config.yaml
experts_per_token: 6
moe_layers: [2, 4, 6, 8, 10, 12]
routed_scale: 2.45
norm_eps: 1e-05
tie_embeddings: false
beta1: 0.95
Below are experts of layer 6 (counted from 0) of a mixture-of-experts language model. Rows are named router (the router's row for the expert), gate (a neuron's input weights, with its number), up (a neuron's input weights, with its number), down (a neuron's output weights, with its number) and show model dimensions 576-607. Each number is 128 + 32 x the weight over its row's rms, rounded and kept within 0 to 255. Numbers have three digits each.
Before each expert's rows: a language model's description of what the expert responds to. This comes from a sample of Wikipedia text that the model never trained on.

# expert 39
Description: Name and model endings. Final pieces of foreign names, sports teams and aircraft or vessel designations, such as -ov, -ón, Su-33, UC-53, Squadron.
router:097109168105136152119067110085092151142142154183144124165128143158145155108138163211119144145101
gate0:117167167123130135131135124156171088121122090086163129135117138094113141079105174087089128106111
up0:155146125097092150153154129145088180144096073115126117118109136120084124085113115121139129114089
down0:166185123120164157161100089103108106173107157130186131126132135115097145078115097183141139148123
gate1:133146120121149118100147083154126114142105121162155096163128109149157071078129140130143053150089
up1:105133125150161135162074072082152155088109075131137192117160152080145132138115085090148191089129
down1:089174078113128121159079157095179113137080111157181112152144120146104065155138139159156132153144
gate2:132115102180119093126094098115116118096117102146153107195143054124146097094112119079190070141085
up2:159152115149133134128132164122108112157107136130140129092125118113113162112114139085099170097121
down2:196090119155151098165131155112155143161088182090080173132144119145148096158043131162160156115153
gate3:083135098085132122124159173070147109103147144141138171150151137099118100136115152160131141149168
up3:151148133186122100129096083171139138130131141097083093095075112130161137143115114048156149106087
down3:111100117145121134118129049119163153105076148127180133148101091105080153188123127127161151134111

# expert 11
Description: Table rows, word starts. Line breaks and pipes ending rows of sports-results and episode tables, plus capital-letter word starts like Gu, Sh, Em.
router:067151146134133071102153143130148119140150120113115128137189094130143118144090113091121155156097
gate0:015142120127146134149114125141082172113126079114109177142131107153161160151097119107115157136074
up0:161077081112145139105138106139123120091153173146090104184117157110107133140122104148127161125147
down0:102132168111107078148128079105120149184122134106145183109120151107154117115120122135183172095067
gate1:116145110153144101091067105133133109126107070110070133118181084078124104117178149181099117155149
up1:115113165167134144072128084172056143157131122095096187114169118095150149159144184125093156147089
down1:081126178101200141117077111121148144125116160086116126122120209122106074113101148156101135063158
gate2:076120120149131189136112053170186200038105093120164170131170109185131171126093146117147144071079
up2:116166110187085166061106131150135116079150109159148103133150171146142178178171113151113182200143
down2:044050131120100080044165107116135115159137157137153130084102189080164075121128108169140091055137
gate3:132129196124079110121149092142135102089157135171111136131146130141138145103099087109137123105135
up3:155148164148109112132144126125096082157135103153031172148148119188135140106101102108141086136132
down3:121197109148110150096165098115127124159130175143157113155146147150108202131119089115106190125118

# expert 10
Description: Name and title endings. Final words of multiword names and titles, such as Road, Church, Hood, Smith, and subject pronouns he/she starting clauses.
router:076134114135188197090126099111114143146093133132097146197111127151119112090106165168135141138109
gate0:181216136160135105073153115065135079153124119178128113197086114127191150150067155137137114110103
up0:062110160145136157165097154113095128099135160144111102124153146132117112075158153134144091074134
down0:134117157131150068146147138162149167119109131187100137120099112170068172126145152186128141143098
gate1:122078192127170137171215129134137142123111096100138108157164111089130202156149126179138097163099
up1:127162113097074136109085140082153082112112128156122132092041101138120067079108133077122118122147
down1:070146153159158168118117157146145123185174085144112126142084157127136127143109184149144131097171
gate2:150139149168130089107148223159132117143081106140125068110176147117148166102151119141166104126112
up2:116118130172070096148075124145135089105125175163115172130092086100101105125101095064057125194190
down2:127114086130175158127113125122106173060146185083142145113103074175078105086144092152125134160155
gate3:123140131194138147125133148100153137132109128115132108120078165131129171073095155101167110177135
up3:146129164043171144139170100093130133145105091150074125107185107135108143107151144105111145124151
down3:115115148095171123126195128152142178115156075153119104146154114073166160159143104053136155098132

# expert 54
Description: Name-initial word pieces. Capital letters and opening fragments of proper names split into pieces, such as San, Pan, Rad, Hallow, Harper, Stark.
router:086145149167110118139144125191192158151139161093133083194160100173111154142073104156111115109109
gate0:124146114130115107050149131148144156138076151135146125094150098122085119096109106133108130139101
up0:118140140111133145097190103160151111091061158163159140145122141149127116112125095118099106125106
down0:143114142130097155098102190115147125147138071139171129090084175119065128084126119109111143120137
gate1:085072084162185149150140169145140072185141090121127118178148104164117153132103121195125086127119
up1:104110071167138167180124201116144134160138104109130099154101104186109117170077105101100070142127
down1:141110086117081114141091103149155151157162067114118085111093147123069114088174155093141132127056
gate2:049067135137125177111094109093117121130066150127112084097102143158164139151113131095150127146157
up2:138148130115115149171085091112110075098120153129134132074148091151129123175154127168090195134152
down2:177114135157122126119216138166098087101141134156154138185175144106115138110107136143111078100166
gate3:172133059169134068097151157111191113162139085120104160132200155157099166174097083138172115060076
up3:091127138068177095172114108108198101134176088142123097094137119118115166144140165072118150076139
down3:147094146115109082153178143113115127147110142111112134116144152137101121145107157099077148148131

# expert 56
Description: Places and years. Country, city and state names after in or a colon (London, Iowa, Australia) and year prefixes like 201, 195.
router:124158149147152143175094172162187125158142161142086140108176156144149146107081152153120105131100
gate0:082123133107105125115156113166058129148140104162145191146180114131170147203104107156116100217146
up0:144104136196075167133158166165160160097096142116133108093104156137129154076106126134097094192133
down0:146227144163090094127160170198175130132140160063086096155095100123118130122148150110118108083142
gate1:090133104151159117118116123144120166154163110122133131119112135120117137123098131115173101179185
up1:150134062107084153114161132080140092079052104108173141137104137098088111109078091112146135079065
down1:123100117157078134092130164186162144106136104114112149193162134064124100111127074195159133169122
gate2:122067142169207141132066149173165146127170154154105136114122092139149096154173150093051068146104
up2:108142131141115160115099088075149117122089129149131149131116145148136160117110107149176217127118
down2:052141155092152160141130146131121113112128158143162147128148154097163134097148149187118125166139
gate3:075149077139080098123113130114113162109146164155079125088116132134193135113090116086100083134128
up3:092113076114078136127107126135090163144118145153137096096176182149140127125157094114154116149103
down3:075153112171133189162152130152122134115106131069100180086157146129101122138134158112084103148127

# expert 16
Description: Word-ending subword pieces. Middle and final pieces of split words, often suffixes like ation, ing, ship, before punctuation: lun-atic, traffic-king, corpor-ation.
router:095162128091156165209094058136207091140103100117080104131098120140122169116116175215113152045076
gate0:081101116191088138159055139184162206160069088145041170134125141122181166129140167140064078159142
up0:157123135138117139156108081130111139113133116138126160112174122131161101132128163139116092128129
down0:139071099121096166075123105154087085148197179061102169096146160193159091098125142096150108124080
gate1:083087194095119080066090171184102117102147155124144140127145061126118092134122140146146129138113
up1:117127122116155117106106140121099099136142150228125122069121111186202124164122139120132132111140
down1:125098085174151105088183107151182119125117146158076175193142145125053169087084134129120164138106
gate2:074130169159112117148064153165122098166114165099099135151175148185129108074129090140165091115142
up2:153180120119108101131074093103112142128146118076053135134124102131153145191157137112162172132118
down2:130118107123170107136140144098184078093105075139121033163148133176207118097057172186111187137125
gate3:098122097192060102157089163152137157061195107110182180146190132187111124058088060142150091198119
up3:166108145085131113111133158205109102144138175108111149102130100127116080130149175206091134093141
down3:129105105134098109107105084127172150151139103140147109110091128071143153097108094117174171168083

# expert 51
Description: Measurement units, species text. Units after numbers and words in species descriptions and data tables, such as cm, km, kg, days, species of.
router:097111171130087112137084128137101188153167170152068177188142111100165149113024142140127111114156
gate0:085113148130096101125116154170123115092125087127158153137140111141142160129126101123215166114142
up0:113072127066059165088145150109095085128132101134076144156121147092123149123164126076092140133136
down0:131124109085153174061130132125153120150143126130195137122111070153131109149156156094097154147146
gate1:097160162128095138142115144175196148098136173122120130122106132127117129109072122155065079173092
up1:156134137089115128090124152166166154091077118135110126117166105125168132116115219163153158094188
down1:126118153055098176090136134153108167155124086091153081133155125096112112134129158094182159147143
gate2:124065188122150088149131176146131117091168119165123126146098177104179113118067127156168089125115
up2:141152110109106126144094092141134131110088131047157053114101136116088160095148112078140129153084
down2:139118109120087185170109145103097104166134134124162116140146128174112110057126091158089168117138
gate3:064081181091141106177185170139108107125207171135114134107154121145175110064069182114084148095086
up3:136130219139177144143130103184173114122077141138145134127054128110142140136116162183112140143146
down3:172173102129097108087077136137076134143097118188177121148082149161067104069122182126120123105097

# expert 34
Description: Foreign name fragments. Single letters and short pieces inside foreign or unusual proper names and place names, such as B-árbara, Mus-ash-ino, Will-ough-by.
router:080159089123132138116120137119086083171199141135070153148137134217154181144119108155105136135121
gate0:117150107150135142116180158166112105087130168162114075170146116132084130140084141123139110132109
up0:148146097107070134090161176126164052114087119098124096113170128159061125125089106129126144107176
down0:105106152172201126141160157127154114103200142056129111103151145071112157102129109153107115145195
gate1:077139115113155131095089190148168111075103160123158156141196108154132104155150195162129130114135
up1:158069192158166141144159133157160118081115168078112113073077155093137116121072075146075150116114
down1:053177146102125091159160109122140089144196146120081107136100130095138110158133150191085114141102
gate2:088115112174117146199150181130098077161147126143090138168082107154060118151143123138118056125145
up2:155115066104111133181116147112098137132143126134091126167183125121160123147149150133131146101124
down2:171162160164113104138102131130091142117095131142190180133127138131090170125143142175141149156116
gate3:067117150109144111219136098160134148118110081152153172126146105078162142163135146130120165091109
up3:110147117066085206183122147154128129060052112120141105088168141103096153140202102115161134153053
down3:142124155096135115103162141123146160112132163145167126171118075109153086167156133144096159065134

# expert 8
Description: Name word pieces. Mid-word pieces and endings of personal names and place names in lists, tracklists and tables, such as Miller, Ay-ers, Kędzierz-yn.
router:101097114102119097112108108077083085112184128177087188127130120142199113099176161122131072186096
gate0:090178093131167128117144154117102116081106128150158110129130068116150145167094111101118146182162
up0:133111128171090191112110097164098103128099151122090095120144175206141118112157121135130155141071
down0:092184132102125137182133093092144134119088063125187197107173140118165125090146188096153072145121
gate1:100106186116138096134106161142099154126091144162130129179135151064151105136054150082180087152087
up1:189146123144132129124137120079117139165158096082148133112122113160158096118176136175142134133092
down1:116168122129087130134116091098147098152090126124154123182109085126117062148115149108082134149095
gate2:138152146142139118091114102186137097125078188128133109105159084150153092142072103142154090174153
up2:084115098093095160112100104156086097139131084114091149156182102106127106096160145136169125167107
down2:113089101100119078165156177101088129111192140120107140159071125163151122182115121095157118175111
gate3:118153118139084110131119148126140145165106141108136129120169100124140121146105139152142117073155
up3:121103132058100180126185133118157124114178109142169120119101107167102150094182147163096140125133
down3:136068100130108095100115108087122138108156124139125124115101125121142080114083117061143187162085

# expert 5
Description: Predicate after copula. Words right after was/is in biographies, like named, called, appointed, arrested, plus infobox field names such as Time zone, Binomial name.
router:097129081130139113112069154117074171154095117165078115131181182161123181151126112154109087158034
gate0:123105082169081091135144167145115088161094109127178178095144106120133160059137148138101103108105
up0:144198170146117152191165149106161109131126114153169070128141120110142059137058141148098162132160
down0:187154105107165156093161143147148227174065134153148117127168172100198093179119158125092168130079
gate1:145111067122090120133073161094131169205158151122053175131126128136115144121064117137106130038058
up1:121119114096118188095063143122140157194191204113084103140120124125125164125100116137102098115115
down1:044164118143135158116111121154071145184145051122147095067129148101103142103106072107154144090108
gate2:116190161145135114116088113103099107120097111142164181177151071092122194143118191137132128122116
up2:141179118139115128119118129126135151161112117118136117132142182079118161115139146174147120099103
down2:205138125134155143168132153118152020198150143102117062138140126150204101106122100109137118109096
gate3:143078100142182149066111113148108150121138128140116170137117088140139126086083173109113122098106
up3:092101117128135151160154117081118173140104168096106154159073156078110127171113144110090146041175
down3:171089134167127143133131177110164116078124118085089120131126122124068074156135109097115119125133

# expert 29
Description: Biographical names, lead. Personal names, Jr, von, and the was/is after a birth date in biography openings, plus name cells in results tables.
router:123094122160112080180107105145155177155108126169118134135153133090198111137109122193138041187102
gate0:097152157157192089155117130180158195114131100104119122090091215082167101084105140139088121142087
up0:116097055157079160103136155126046085143097160124103144157128078167072172140111115141119140120181
down0:107108176091155104113026118138151170103154090129123158131157069107161113121113159100086115090138
gate1:159102116127110092189068173101104118141136096154026135107123145138129166124147171161120077160200
up1:176069118157107138166096132085106135149139164114105066160049153090118168147152128154150099160163
down1:175161105070145153123131136137147127101152127096093139147098102078135132127151075163136107160193
gate2:120154193113091067146165153122098096158104078142124108118140153112113137120172123105112102145121
up2:070103080128115169133121074114123133114121123117151162127121078109103183146138135177149173137127
down2:069129110204086149152076114156109133144112141170164127113146131099115114137121173106171108105137
gate3:177141104123158136143125164119160135141105200171139170171144100100142143080084139139191109202083
up3:106089113131166123164093155139117122138115217149067172121135125083147135095097113076113114104097
down3:149109111067121146121122100100139122167124201198185131088131117114161134190080136110096093120107

# expert 6
Description: Table cells, units. Cells in stats, results and calendar tables, such as month names, DNS, kg, ±%, Pld, plus degree and minute marks in coordinates.
router:088180127162130122134175129180165160125127145143074136172165161143132117095100170166104066149144
gate0:129083144096117171099116134136147120158111150112039081152130111164150165196130044139114058158102
up0:152120191151118154077118127213135121089111166153133105093115116140124113122135079126121101081126
down0:137131054151106116146082163135118106178159124136172114116076105179080129171149134092128152142108
gate1:099124120119094121107169088085082146138101204142064231119159136109106067125178102147144121152151
up1:080097153150114128113193098117066112058106131140144184159201160136159092144139080093184103141157
down1:147126119194126091122125124046120092174096163071064102105148238151104107081123077085161148165154
gate2:116089141110111093175083107134141152109143070125155100111165042119139092151136140135148110123122
up2:100109158146125105076135180127111153215091146130115109119136201173138113089104098095118130060173
down2:124208173142093116126109137143131137114116061172094149184075113199111111097103149125115116131124
gate3:072142139092127147147085147126195157116122132129091126056123036125126075146057203144153099124149
up3:162094108199123132085112145110113144157120126165120120184137130087110117127184121078113165146119
down3:119114203139172087099099087110150188095108140137092150147133124082168177139153101114137120154151